config.yaml
n_layer: 13
d_model: 128
n_experts: 64
experts_per_token: 2
d_expert: 96
d_shared_expert: 128
activation: "reglu"
moe_layers: [0, 1, 2, 3, 4, 5, 6, 7, 8, 9, 10, 11, 12]
router_score: "softmax"
normalize_top_k: true
routed_scale: 1.5
balance_loss: 0.0136
balance_bias: false
router_cosine_scale: 10.0
shared_expert_gate: true
init_std_router: 0.00867
lr_router: 0.00121
vocab_size: 13540
norm: "rmsnorm"
norm_eps: 1e-06
tie_embeddings: false
optimizer: "soap_variant"
lr: 0.00298
beta1: 0.95
beta2: 0.95
grad_clip: 2.0
batch_tokens: [32768, 65536]
seq_len: 1024
train_tokens: 478400000
steps: 10542
dataset: "wikipedia_en"
Below are experts of layer 10 (counted from 0) of a mixture-of-experts language model. Rows are named router (the router's row for the expert) and show model dimensions 0-127. Each number is 50 + 10 x the weight over its row's rms, rounded and kept within 0 to 99.
Before each expert's rows: a language model's description of what the expert responds to. This comes from a sample of Wikipedia text that the model never trained on.

# expert 6
Institution and organization nouns
router:45 52 41 44 55 57 59 54 37 43 55 38 53 52 46 52 35 45 40 36 53 47 53 44 53 41 45 71 53 28 60 49 51 38 48 62 58 34 43 52 51 55 49 45 63 38 57 51 49 55 63 44 48 53 49 58 36 42 52 42 41 58 42 67 38 22 28 60 46 36 43 36 50 59 31 51 43 43 48 62 49 61 27 48 45 49 57 49 53 44 53 51 33 47 52 53 59 59 69 82 51 72 59 46 43 51 51 49 47 56 40 48 57 47 73 22 50 63 46 57 50 56 53 53 45 65 54 46

# expert 37
Mid-word name fragments
router:59 59 56 43 52 32 79 68 40 53 66 44 30 54 45 41 43 60 68 39 43 41 39 58 45 47 70 39 49 52 67 52 39 70 56 39 46 50 59 60 52 66 34 43 59 46 42 51 59 41 40 35 55 56 47 44 72 38 47 49 45 50 50 50 60 48 50 75 55 46 54 66 50 44 53 48 44 60 43 50 55 60 58 57 36 49 53 52 44 36 61 50 46 37 50 54 45 53 56 51 40 54 54 55 39 42 66 63 60 54 55 64 40 48 38 78 46 70 43 42 44 40 42 58 44 51 45 34

# expert 17
Capitalized name-initial pieces
router:57 51 58 50 57 50 64 57 50 55 60 45 31 48 59 45 59 63 57 53 44 46 30 64 58 49 63 66 36 35 65 46 46 44 54 65 52 49 41 38 58 57 46 31 59 74 54 45 41 37 56 42 52 55 44 62 67 54 43 48 42 48 50 35 67 41 59 51 42 44 58 42 62 38 56 54 49 35 53 35 41 60 41 61 53 67 43 36 58 29 65 53 43 54 44 52 46 38 64 47 61 49 43 44 39 45 67 34 52 47 44 50 44 30 53 43 51 53 65 26 44 34 62 31 50 58 42 51

# expert 7
Section heading words
router:38 52 58 34 27 54 54 40 41 45 47 56 47 45 53 50 41 39 65 30 57 52 43 33 45 41 38 59 61 41 45 61 48 48 66 66 71 42 58 54 41 49 46 39 53 33 55 54 41 48 35 34 35 43 40 53 32 58 39 41 27 36 48 62 52 53 45 43 57 49 44 54 49 53 34 65 31 47 55 46 49 40 55 50 38 54 40 60 56 36 41 59 42 35 57 50 61 53 64 74 57 43 47 29 36 43 48 55 48 52 45 37 54 44 54 39 44 53 59 41 48 54 30 61 33 55 54 46

# expert 22
Mid-name word pieces
router:58 59 54 40 48 55 51 67 51 59 63 66 40 62 55 48 44 65 55 58 44 47 41 67 30 41 42 56 51 63 47 65 31 67 54 42 38 58 51 44 39 46 50 47 44 58 66 73 27 38 47 65 54 49 40 74 49 51 50 53 56 58 51 46 51 42 40 63 51 44 53 57 54 47 47 54 33 54 56 52 36 49 70 39 40 59 49 37 52 53 55 46 54 53 51 55 58 40 51 44 37 53 49 38 32 58 76 76 60 31 44 54 62 56 42 58 48 51 37 66 59 49 42 61 46 44 49 38

# expert 30
Digits inside numbers
router:60 40 51 45 38 47 63 44 45 64 46 62 37 61 58 56 48 65 39 56 64 63 59 46 44 42 45 48 56 50 47 41 35 37 53 43 52 52 53 61 54 67 55 42 43 32 50 66 46 35 35 49 44 54 55 47 56 46 52 63 33 40 60 51 59 62 56 47 35 39 53 60 57 50 41 46 41 51 41 48 30 62 52 36 44 45 78 46 62 56 56 47 40 46 48 45 46 51 53 63 33 35 54 54 22 58 59 60 47 43 49 57 58 41 43 52 36 46 50 64 70 69 43 73 33 41 38 44

# expert 2
Concrete common nouns
router:40 54 66 58 40 48 63 63 45 55 55 50 47 57 46 41 51 49 42 39 31 45 54 44 51 59 51 60 35 34 59 49 20 44 49 62 55 35 45 61 80 48 43 54 56 43 57 54 56 43 66 41 35 66 32 61 41 40 42 38 46 54 38 48 40 36 51 40 53 55 44 39 51 59 45 48 49 38 42 44 56 35 47 57 58 57 40 36 56 43 52 49 37 39 59 75 50 44 61 66 43 66 59 36 49 70 56 47 37 46 43 44 47 53 61 36 50 59 51 43 55 40 57 50 61 75 46 54

# expert 31
Abstract common nouns
router:38 47 51 66 41 42 58 62 49 44 51 60 48 54 49 39 38 48 46 35 37 42 51 47 49 44 50 49 43 23 38 34 49 45 47 44 49 55 62 61 69 64 43 44 46 33 51 50 39 79 57 26 41 62 37 51 41 43 63 43 46 39 52 63 46 42 45 39 55 44 44 53 68 73 45 33 49 39 52 47 58 55 45 51 57 48 38 58 56 43 45 46 43 47 37 53 72 56 49 61 63 53 49 56 61 54 55 70 39 57 41 35 61 58 68 55 68 48 45 49 57 42 40 61 46 65 50 35

# expert 48
Predicate verbs and adverbs
router:51 59 72 38 37 55 49 48 41 54 51 50 55 49 52 58 36 46 47 56 51 50 30 37 51 37 48 44 36 51 18 58 31 53 52 57 44 51 48 54 67 50 55 39 37 39 35 57 50 75 47 35 47 45 42 55 47 44 51 55 40 44 54 69 48 61 45 52 51 58 53 45 37 48 52 34 52 26 42 34 56 67 48 49 54 33 67 59 58 74 38 49 52 36 31 65 60 41 64 42 55 53 43 66 54 57 53 60 47 57 34 49 52 46 49 64 40 50 58 47 44 53 46 39 37 64 45 43

# expert 41
Closing brackets and quotes
router:62 72 45 48 47 63 50 45 56 46 64 37 49 61 42 46 41 47 64 58 30 57 36 36 54 48 55 54 59 47 67 57 43 48 56 65 57 40 55 52 37 52 57 45 54 34 41 64 46 71 50 42 48 54 44 58 48 50 57 42 52 55 74 41 45 70 40 50 44 39 44 45 51 72 34 52 43 57 33 49 61 46 57 37 51 54 55 59 58 42 49 60 40 39 44 72 64 33 55 69 35 47 70 41 50 41 62 39 43 51 52 40 59 51 41 50 39 48 37 37 45 63 52 55 35 72 55 47

# expert 56
Main verbs and endings
router:58 59 42 52 46 65 60 38 54 38 56 51 51 44 67 52 33 46 66 53 55 52 50 50 39 36 54 58 32 52 34 45 65 45 46 51 48 40 43 59 53 35 42 41 32 40 44 63 38 57 46 54 39 53 46 45 47 39 65 45 60 38 60 68 42 38 40 49 48 42 40 37 33 39 43 41 38 57 44 44 55 65 60 35 41 44 76 54 61 74 34 45 57 47 55 67 50 46 44 50 49 67 35 41 55 57 55 56 52 59 38 27 48 54 45 43 56 53 65 33 53 58 48 50 32 35 55 47

# expert 60
Line breaks before headings
router:65 36 52 46 38 56 42 53 46 42 52 51 36 43 56 62 79 44 53 53 35 57 56 41 47 49 57 58 72 53 47 67 29 55 51 49 56 55 62 43 58 34 44 44 60 46 54 53 36 61 41 51 42 53 41 33 31 68 49 46 53 55 64 65 55 63 50 45 40 65 49 58 65 42 53 69 30 60 55 49 31 28 64 28 39 67 49 54 49 54 60 56 49 48 63 49 59 61 44 36 52 32 47 42 53 41 62 48 47 45 45 55 31 41 52 50 58 50 39 51 44 45 56 47 49 56 56 50

# expert 36
Conjunctions and modal verbs
router:69 62 46 35 48 54 57 53 55 56 51 65 47 54 30 67 61 36 49 53 43 49 30 54 39 41 46 59 59 41 52 51 55 54 54 61 40 45 37 50 32 48 48 43 45 50 48 59 43 55 59 53 47 70 54 52 52 66 31 48 47 57 58 57 48 56 47 41 29 42 49 53 54 61 24 42 50 40 45 61 39 57 55 44 31 45 57 63 47 56 57 72 42 49 51 46 48 54 43 27 42 51 35 64 48 50 54 48 73 65 34 49 53 39 42 39 74 62 72 51 45 62 42 47 40 47 54 58

# expert 16
Copula and auxiliary verbs
router:58 63 51 27 63 60 57 50 44 57 61 60 56 35 43 55 23 41 53 35 39 66 58 46 41 35 45 37 68 51 44 54 40 50 52 47 51 37 46 40 59 64 42 37 59 43 35 59 32 60 45 50 39 54 33 45 58 67 56 47 37 52 62 44 34 41 43 53 55 58 36 57 69 54 41 46 44 49 53 50 44 69 46 52 51 35 64 60 40 61 39 68 39 48 41 38 48 53 54 35 52 53 40 41 61 50 42 48 48 47 52 53 71 44 37 39 57 40 59 54 44 62 57 57 44 68 61 59

# expert 40
Years and place names
router:61 50 52 56 45 53 50 51 46 61 47 50 52 58 50 51 37 44 46 51 64 48 53 53 59 30 43 55 58 52 65 40 55 50 43 58 61 66 46 53 50 60 61 47 50 43 48 82 32 42 50 37 48 41 46 47 48 49 66 50 49 42 49 58 66 43 46 52 54 45 37 57 52 55 23 42 31 64 36 39 36 51 46 18 65 43 56 60 57 37 55 53 23 51 33 53 66 46 58 62 44 52 45 53 44 46 59 50 61 71 41 44 61 44 49 59 44 55 56 49 33 67 46 59 35 61 37 49

# expert 12
List and table markers
router:56 54 44 52 54 62 39 45 57 53 50 48 46 37 47 60 63 36 44 38 41 39 52 47 52 43 41 50 65 34 33 47 44 50 52 55 56 39 63 40 32 59 38 55 73 66 63 56 54 47 33 44 57 55 61 29 53 56 53 53 54 57 67 47 33 77 53 53 45 52 37 62 66 72 52 48 57 69 47 43 62 35 52 49 51 58 72 52 57 58 54 44 55 56 40 50 55 48 62 47 37 52 31 53 49 74 69 57 58 47 46 51 57 50 36 47 46 53 46 57 41 55 56 45 46 45 71 68

# expert 0
Latinate derivational suffixes
router:47 59 49 54 51 67 66 39 35 48 60 58 46 48 57 45 45 52 46 50 49 60 68 39 40 33 44 52 48 42 37 63 44 45 38 51 52 52 50 77 57 35 47 59 59 36 63 71 26 62 59 55 45 39 52 60 46 49 40 51 53 50 59 57 51 43 33 58 54 37 46 37 40 47 50 48 25 55 49 60 59 53 42 55 57 52 43 47 72 56 41 48 47 64 53 54 53 47 53 74 32 57 47 43 29 51 56 47 50 63 48 43 66 62 71 42 48 53 46 71 64 63 42 61 40 46 51 57

# expert 15
Table header and field labels
router:51 41 43 44 48 58 58 61 56 65 37 51 38 62 67 36 55 46 52 47 38 49 55 20 49 42 58 23 60 46 27 58 39 34 52 57 65 49 64 47 59 52 48 44 48 58 53 63 57 53 47 32 58 42 49 36 48 55 51 39 46 37 60 62 52 59 47 47 59 39 39 65 70 53 50 45 47 44 50 40 48 58 50 40 45 65 56 52 59 41 53 58 39 49 43 56 58 43 49 61 41 30 52 24 63 67 53 74 62 66 42 44 48 48 50 54 37 56 58 67 46 46 47 57 50 63 59 54

# expert 44
Adverbs and -ly endings
router:58 67 50 42 52 46 54 55 46 64 53 47 45 68 52 51 41 51 59 48 56 52 51 54 47 36 42 51 60 57 50 68 56 55 61 46 56 53 43 35 48 51 46 50 37 34 60 68 26 49 56 45 35 48 57 63 54 54 53 36 32 50 42 63 50 54 50 44 43 32 28 52 53 68 38 39 37 59 47 46 32 48 61 63 35 39 62 53 42 52 43 54 44 34 48 45 67 64 49 46 64 72 46 56 46 59 73 56 61 59 38 48 65 42 68 64 39 43 60 70 63 47 43 54 48 49 51 37

# expert 9
Nationality and scope adjectives
router:65 40 58 45 59 67 60 52 47 51 63 61 40 30 66 41 64 44 66 46 68 57 44 43 55 36 36 48 62 51 49 45 45 54 56 59 62 57 42 53 44 47 68 48 56 55 35 59 57 59 61 50 60 55 39 46 36 16 45 47 46 61 65 41 47 43 58 56 33 28 36 35 43 54 50 38 39 68 43 49 50 45 56 52 59 58 48 62 57 36 56 48 48 61 54 61 34 52 53 63 51 50 52 50 50 55 53 43 54 54 46 37 55 76 50 46 58 56 51 65 34 43 38 45 49 71 49 63

# expert 52
Mid-word Latinate roots
router:59 61 70 42 37 57 57 80 53 56 61 59 49 64 60 33 48 62 46 57 40 60 55 31 33 56 47 60 65 37 45 61 33 52 56 53 46 49 52 56 49 48 52 51 61 45 46 75 48 36 33 57 50 53 39 46 36 50 52 57 47 44 60 57 54 49 36 56 41 56 56 64 41 49 53 64 49 63 48 37 72 49 63 52 54 63 59 33 56 49 49 50 35 53 43 57 54 51 46 45 40 48 55 50 43 51 62 72 43 45 45 29 76 38 58 56 32 47 62 52 58 56 55 60 59 48 47 38

# expert 10
Capital initials in names
router:47 40 74 48 56 65 50 38 57 55 44 48 48 60 46 52 57 52 47 53 57 38 42 48 55 48 54 52 62 57 51 38 43 44 57 45 55 57 54 64 48 67 46 39 62 44 54 49 47 41 49 54 49 48 46 29 70 45 71 49 54 40 58 51 58 42 82 58 48 47 60 37 56 45 53 27 59 32 51 35 35 56 50 35 39 52 58 47 58 13 68 51 43 57 47 43 46 36 47 43 65 39 70 55 56 55 55 37 45 51 50 46 47 51 55 58 49 52 55 47 51 59 61 33 28 59 40 55

# expert 43
Month names in dates
router:53 64 71 39 57 45 61 61 46 55 59 54 52 64 69 32 39 42 48 44 51 47 31 61 52 46 50 70 66 38 46 55 53 48 46 50 52 48 59 62 40 58 46 44 51 60 65 70 51 59 44 44 51 51 56 51 45 40 54 48 50 35 52 58 45 59 52 61 46 36 47 57 76 60 53 26 37 58 42 38 24 44 50 53 54 65 59 58 61 50 50 48 44 39 54 41 55 40 63 64 47 56 57 30 45 57 49 54 57 52 42 37 53 41 72 55 42 37 27 59 40 58 51 58 69 43 40 58

# expert 33
Place-name endings
router:43 69 41 44 53 60 49 47 45 52 55 79 41 60 69 37 45 51 42 56 65 47 48 50 52 37 38 54 52 56 52 54 45 62 49 64 49 49 51 45 57 53 49 62 56 51 56 67 25 51 68 56 54 55 51 80 45 48 51 37 50 47 65 46 48 51 27 47 50 43 33 48 46 44 38 52 43 46 54 53 36 54 39 34 46 53 61 48 43 44 62 32 39 48 46 64 58 43 43 67 39 74 32 30 29 47 62 45 57 46 45 54 61 59 57 58 56 42 45 67 52 53 41 53 61 53 52 58

# expert 42
Space-led numbers in tables
router:58 43 53 36 49 70 46 52 52 56 46 49 38 64 44 58 63 40 41 49 59 61 60 58 45 47 46 39 60 46 62 52 30 48 47 36 65 67 66 42 51 62 48 41 41 44 65 45 49 54 54 36 52 40 41 49 48 50 52 59 48 43 59 46 49 56 48 44 38 47 51 69 53 66 38 29 59 46 48 22 45 60 68 40 40 52 54 63 49 42 63 77 55 52 36 54 50 58 67 36 57 43 51 36 35 57 51 40 36 61 52 36 48 36 50 56 60 51 30 67 48 55 42 61 41 66 48 56

# expert 21
Prepositions before noun phrases
router:59 54 47 60 38 48 44 75 60 59 62 59 51 46 53 46 59 50 50 25 34 48 53 50 45 46 46 64 53 36 52 46 68 41 43 38 31 55 34 51 73 44 40 29 54 58 49 39 54 59 46 49 37 65 55 58 45 59 47 61 52 34 49 49 41 39 60 61 41 38 46 70 57 56 46 48 56 67 41 42 50 51 51 50 44 56 62 54 71 57 50 70 47 37 42 59 60 44 40 29 45 50 55 51 58 57 53 50 34 73 42 39 48 58 52 56 65 46 58 61 60 48 56 68 44 36 39 53

# expert 26
Mid-word short fragments
router:59 64 48 33 51 35 49 60 30 50 69 36 41 64 52 36 57 69 62 30 52 46 46 34 50 57 69 52 51 48 48 50 54 56 45 60 62 41 38 65 51 44 34 56 58 50 59 56 62 44 47 38 49 44 25 45 61 20 53 57 45 39 51 52 54 53 49 46 48 55 28 59 47 65 51 38 48 59 52 41 59 40 59 47 51 45 45 49 58 46 41 51 41 41 51 53 43 62 52 41 30 67 59 52 53 55 61 55 49 53 42 50 54 47 39 78 42 52 40 51 33 50 46 39 59 40 31 41

# expert 18
Abbreviation periods and symbols
router:49 59 41 30 38 53 62 60 46 47 72 50 44 61 39 25 52 61 62 46 52 48 35 51 51 44 66 44 73 53 64 66 46 35 62 60 50 50 52 46 17 53 46 31 58 47 53 68 60 58 52 43 36 51 52 38 62 34 56 41 53 36 59 60 53 69 39 61 44 40 50 66 61 53 44 47 40 55 35 53 47 46 60 47 42 47 56 58 46 51 60 44 55 52 44 56 58 59 33 45 44 48 41 49 39 45 52 48 51 58 40 44 61 60 39 67 49 50 38 58 34 66 49 41 40 44 36 49

# expert 58
Foreign surname pieces
router:59 49 60 44 39 58 39 41 60 63 52 52 55 72 48 39 59 74 65 55 60 47 34 47 58 36 59 59 50 38 61 43 46 42 60 42 60 57 36 38 45 46 43 32 56 64 60 37 51 37 58 44 34 59 29 46 57 46 49 56 53 48 54 47 56 49 50 62 44 55 51 40 60 62 55 23 43 45 49 45 38 55 55 53 29 47 51 39 60 41 69 46 56 57 60 46 34 46 60 38 57 54 43 54 44 56 55 46 55 49 27 47 39 59 31 63 32 40 47 48 32 47 46 48 43 59 36 34

# expert 53
Prepositions after verbs
router:57 59 42 54 46 50 38 59 56 45 65 48 53 49 58 71 49 36 52 38 53 53 54 48 43 46 42 56 68 51 44 51 82 34 54 47 32 40 41 52 47 53 33 41 55 52 32 50 29 61 51 45 45 52 67 58 60 65 49 59 46 62 45 66 44 37 52 40 61 46 43 58 47 46 38 51 56 70 43 66 57 57 49 25 28 48 67 51 54 68 62 50 51 50 49 52 50 32 45 43 39 46 54 42 55 45 48 49 41 60 48 54 58 54 56 36 64 65 54 44 46 55 52 38 48 24 62 60

# expert 3
Table cell separators
router:48 58 56 35 44 71 46 53 46 40 66 48 46 47 56 46 30 30 68 43 60 49 62 42 50 28 40 45 59 44 57 55 42 42 35 60 44 38 34 46 31 49 53 42 74 55 61 50 47 54 58 46 50 56 56 58 30 45 57 51 45 62 52 49 48 59 37 45 32 49 45 50 49 50 30 58 46 39 54 52 56 22 59 46 40 60 62 66 42 50 63 69 54 66 45 42 50 44 60 39 51 51 50 38 38 55 52 49 56 61 42 59 47 68 42 26 59 54 52 50 54 52 50 42 40 68 43 55

# expert 13
Table cell separators
router:57 63 52 33 40 78 50 59 36 41 51 52 60 62 57 57 26 44 49 46 59 59 47 50 55 26 55 66 61 45 62 46 48 51 48 63 55 52 52 39 29 50 30 31 52 48 57 56 36 54 44 53 44 59 58 62 57 54 55 43 22 74 52 37 57 58 41 42 43 54 48 57 57 48 44 50 37 60 48 49 48 33 52 43 52 59 64 57 53 45 70 57 42 59 46 53 57 34 48 46 43 43 31 52 45 49 38 46 54 51 32 47 57 55 41 53 59 54 51 50 57 52 41 48 28 51 27 47

# expert 27
Numbers and number words
router:52 49 37 59 34 46 50 36 49 66 48 50 40 62 55 47 41 69 55 40 38 63 58 49 40 33 53 48 55 55 46 49 42 46 66 52 46 60 65 54 45 42 51 59 63 45 53 52 65 64 41 51 44 53 57 51 48 57 53 66 38 36 58 67 70 52 69 51 48 36 46 64 65 64 49 36 39 55 52 28 40 51 46 38 55 41 63 72 53 50 57 47 43 48 48 55 62 44 71 53 56 62 62 36 51 57 46 46 47 52 46 49 53 35 60 67 54 41 24 69 40 36 72 45 46 54 40 44

# expert 61
Units after numbers
router:62 49 41 65 41 49 69 35 43 60 47 51 30 60 52 55 46 60 58 61 53 51 46 54 56 48 49 56 48 30 62 43 58 45 65 36 61 42 46 61 42 51 34 40 55 25 44 48 48 51 52 44 40 72 42 42 32 32 60 45 31 50 62 52 56 63 58 31 48 21 44 63 49 63 35 37 43 47 36 42 42 56 45 44 53 39 58 61 45 40 60 47 44 48 46 65 56 52 59 62 44 49 50 51 57 60 46 40 54 47 45 42 54 33 43 59 42 67 40 46 44 59 54 52 47 73 34 56

# expert 25
Non-Latin script characters
router:57 64 50 53 44 73 65 57 39 56 65 58 50 47 61 51 30 65 47 50 72 64 63 61 52 32 39 47 56 47 65 59 27 39 62 65 51 61 51 61 49 55 54 53 73 42 53 54 44 40 55 51 28 50 66 56 48 47 43 47 51 49 53 47 60 51 57 51 42 32 56 55 60 60 29 54 38 33 40 56 31 55 39 51 36 49 52 44 50 52 67 56 35 47 66 55 70 46 47 60 54 47 43 47 29 52 58 43 46 53 52 39 46 52 42 42 41 51 45 66 48 44 57 41 53 58 36 46

# expert 29
Word-final suffix pieces
router:48 72 44 48 52 44 59 50 26 32 64 47 50 58 51 22 39 67 50 54 44 42 47 46 47 38 65 47 55 48 53 46 49 49 51 56 62 50 43 62 46 57 29 46 50 35 66 55 38 48 64 46 44 48 39 60 54 33 32 32 52 45 56 57 53 44 27 48 61 47 44 41 38 58 39 33 28 46 46 58 59 62 47 26 49 44 45 52 41 53 53 43 51 45 60 54 51 49 47 65 38 74 36 48 45 46 61 58 49 46 35 43 67 58 53 58 54 58 30 54 50 52 55 67 42 46 49 47

# expert 20
Clause-ending commas
router:61 62 45 44 44 55 49 40 63 56 64 64 53 49 53 43 51 27 54 49 41 63 56 54 54 46 51 53 74 42 57 56 56 47 59 67 37 38 42 42 17 38 61 51 61 33 35 58 47 66 55 45 37 47 50 47 45 53 44 50 40 48 44 61 48 68 43 43 47 40 48 49 68 42 43 35 36 44 59 53 65 14 52 38 60 51 59 59 44 61 44 56 41 60 47 39 49 37 66 48 53 60 51 52 43 56 51 52 50 34 54 51 52 52 57 40 54 65 52 40 35 56 36 56 52 51 32 43

# expert 57
Word-initial consonant pieces
router:54 46 54 46 50 57 50 53 54 69 52 59 47 45 65 46 65 54 49 45 50 65 43 33 53 56 74 71 56 41 59 47 49 37 45 49 66 48 54 64 56 56 48 50 67 43 53 43 59 70 34 32 43 47 51 29 47 54 66 53 39 48 67 52 49 42 55 58 36 56 29 42 52 49 36 44 65 44 48 33 26 28 69 44 51 59 59 38 38 31 51 54 53 50 56 47 41 50 59 47 61 40 58 42 54 51 55 40 50 64 50 51 45 36 67 46 47 43 51 54 58 37 56 61 36 60 55 65

# expert 49
Punctuation between numbers
router:62 37 54 53 49 49 56 39 55 63 58 70 35 55 53 51 32 47 53 52 62 55 39 46 38 32 47 50 54 44 52 47 58 44 60 47 63 31 46 53 41 44 33 38 61 54 46 58 62 51 50 55 33 62 49 51 46 54 44 50 47 56 61 69 49 79 44 40 42 56 36 47 56 60 39 41 47 57 36 33 30 39 66 68 43 57 50 65 44 50 59 61 46 62 40 52 36 40 65 59 39 29 36 40 44 58 49 63 52 68 40 48 61 43 46 62 58 56 45 48 56 52 61 67 48 54 35 45

# expert 32
Time and place prepositions
router:55 46 61 32 45 39 43 62 40 66 52 44 50 63 69 55 46 36 52 47 52 55 45 54 45 54 42 64 65 47 47 65 65 46 62 46 42 50 62 49 30 46 52 21 59 51 55 43 47 68 49 35 61 51 29 36 45 61 59 52 44 45 56 56 43 52 38 50 59 45 52 75 68 52 36 46 47 68 29 54 40 49 52 44 52 59 70 39 60 59 49 68 44 33 46 51 59 53 68 42 42 47 52 35 55 55 48 48 61 59 35 58 43 31 55 65 50 41 50 49 47 51 45 43 43 38 47 51

# expert 19
Ordinals and determiners
router:48 41 45 47 56 51 69 41 34 58 62 50 29 44 53 37 65 56 48 48 51 57 45 30 50 50 47 37 40 45 34 54 50 41 60 40 64 44 44 56 65 43 68 44 33 38 42 53 54 72 48 47 50 57 53 52 46 48 49 31 50 44 61 61 43 59 48 31 52 44 47 46 42 44 47 39 30 64 66 50 61 42 53 68 67 44 54 53 84 36 44 45 48 35 39 43 58 59 58 50 54 52 34 42 54 74 50 54 51 48 39 49 51 62 65 49 59 57 40 64 64 44 55 47 55 61 58 51

# expert 54
Name-ending suffixes
router:60 74 39 37 52 52 55 54 39 44 55 64 40 65 55 54 32 51 58 56 61 49 60 46 42 52 44 48 46 43 63 39 51 55 57 57 33 45 53 56 40 58 51 61 53 31 56 71 32 46 43 44 53 77 56 66 50 48 37 60 36 50 64 38 51 35 25 53 37 47 48 44 45 37 49 46 29 38 39 66 52 60 42 50 48 53 46 50 56 44 66 43 44 59 53 49 70 44 45 51 30 64 36 59 38 53 61 46 60 59 45 53 51 47 41 74 43 51 61 60 50 52 37 49 52 58 43 55

# expert 38
Clause-linking conjunctions
router:64 48 36 56 32 58 58 54 49 44 61 45 51 49 60 43 50 39 64 39 44 54 53 47 48 49 66 36 59 61 29 57 68 66 48 44 24 48 47 54 47 58 35 57 39 51 42 53 47 52 47 61 45 42 42 45 27 74 39 43 52 60 54 51 57 57 56 28 38 35 25 68 53 53 28 29 43 59 51 44 61 57 50 61 46 53 33 41 54 43 42 54 46 46 45 50 49 49 56 38 58 56 58 67 58 54 57 60 60 42 54 63 52 36 54 39 64 68 55 61 46 50 40 47 47 53 51 45

# expert 24
Foreign-name word pieces
router:65 60 55 41 42 66 65 63 61 67 47 67 37 54 56 58 48 50 58 47 50 54 50 69 55 50 42 66 62 56 53 48 41 64 55 58 45 49 50 54 42 41 43 45 62 53 42 58 33 50 42 63 41 53 56 66 49 31 48 44 45 38 67 46 48 45 44 51 42 45 48 45 62 44 36 51 44 41 42 61 44 46 60 57 45 31 59 45 38 35 74 58 35 36 54 50 54 46 66 50 34 46 38 53 51 65 62 42 66 46 48 68 39 61 32 63 39 37 61 46 36 60 53 72 33 40 49 45

# expert 45
Mid-word fragments
router:54 72 53 39 55 64 50 56 54 43 68 77 52 63 57 48 49 63 73 54 42 70 43 41 43 58 32 52 63 48 54 59 45 46 69 48 53 64 45 45 50 36 43 59 64 45 48 56 28 52 54 53 46 52 38 65 43 36 57 59 42 51 60 39 51 58 17 45 46 51 32 49 54 48 49 37 51 41 57 47 57 44 49 59 48 48 38 30 42 43 69 65 50 50 57 57 52 49 48 43 43 63 33 47 48 63 53 50 44 48 42 42 71 47 59 58 37 55 54 60 42 68 47 49 57 52 42 47

# expert 28
Short consonant fragments
router:45 59 78 44 60 74 43 56 63 81 43 70 55 54 48 43 44 64 49 55 53 60 50 55 34 41 52 49 59 45 61 50 44 55 69 39 65 46 48 67 44 38 48 50 65 44 41 54 55 58 38 56 30 46 42 49 49 58 64 54 44 54 58 53 47 42 54 54 29 43 60 47 49 37 49 61 55 36 64 35 41 50 63 57 37 54 57 41 52 41 69 59 50 51 43 48 47 44 63 46 46 43 54 32 39 71 52 48 45 52 27 63 48 47 61 49 46 38 38 44 46 49 57 62 36 45 47 44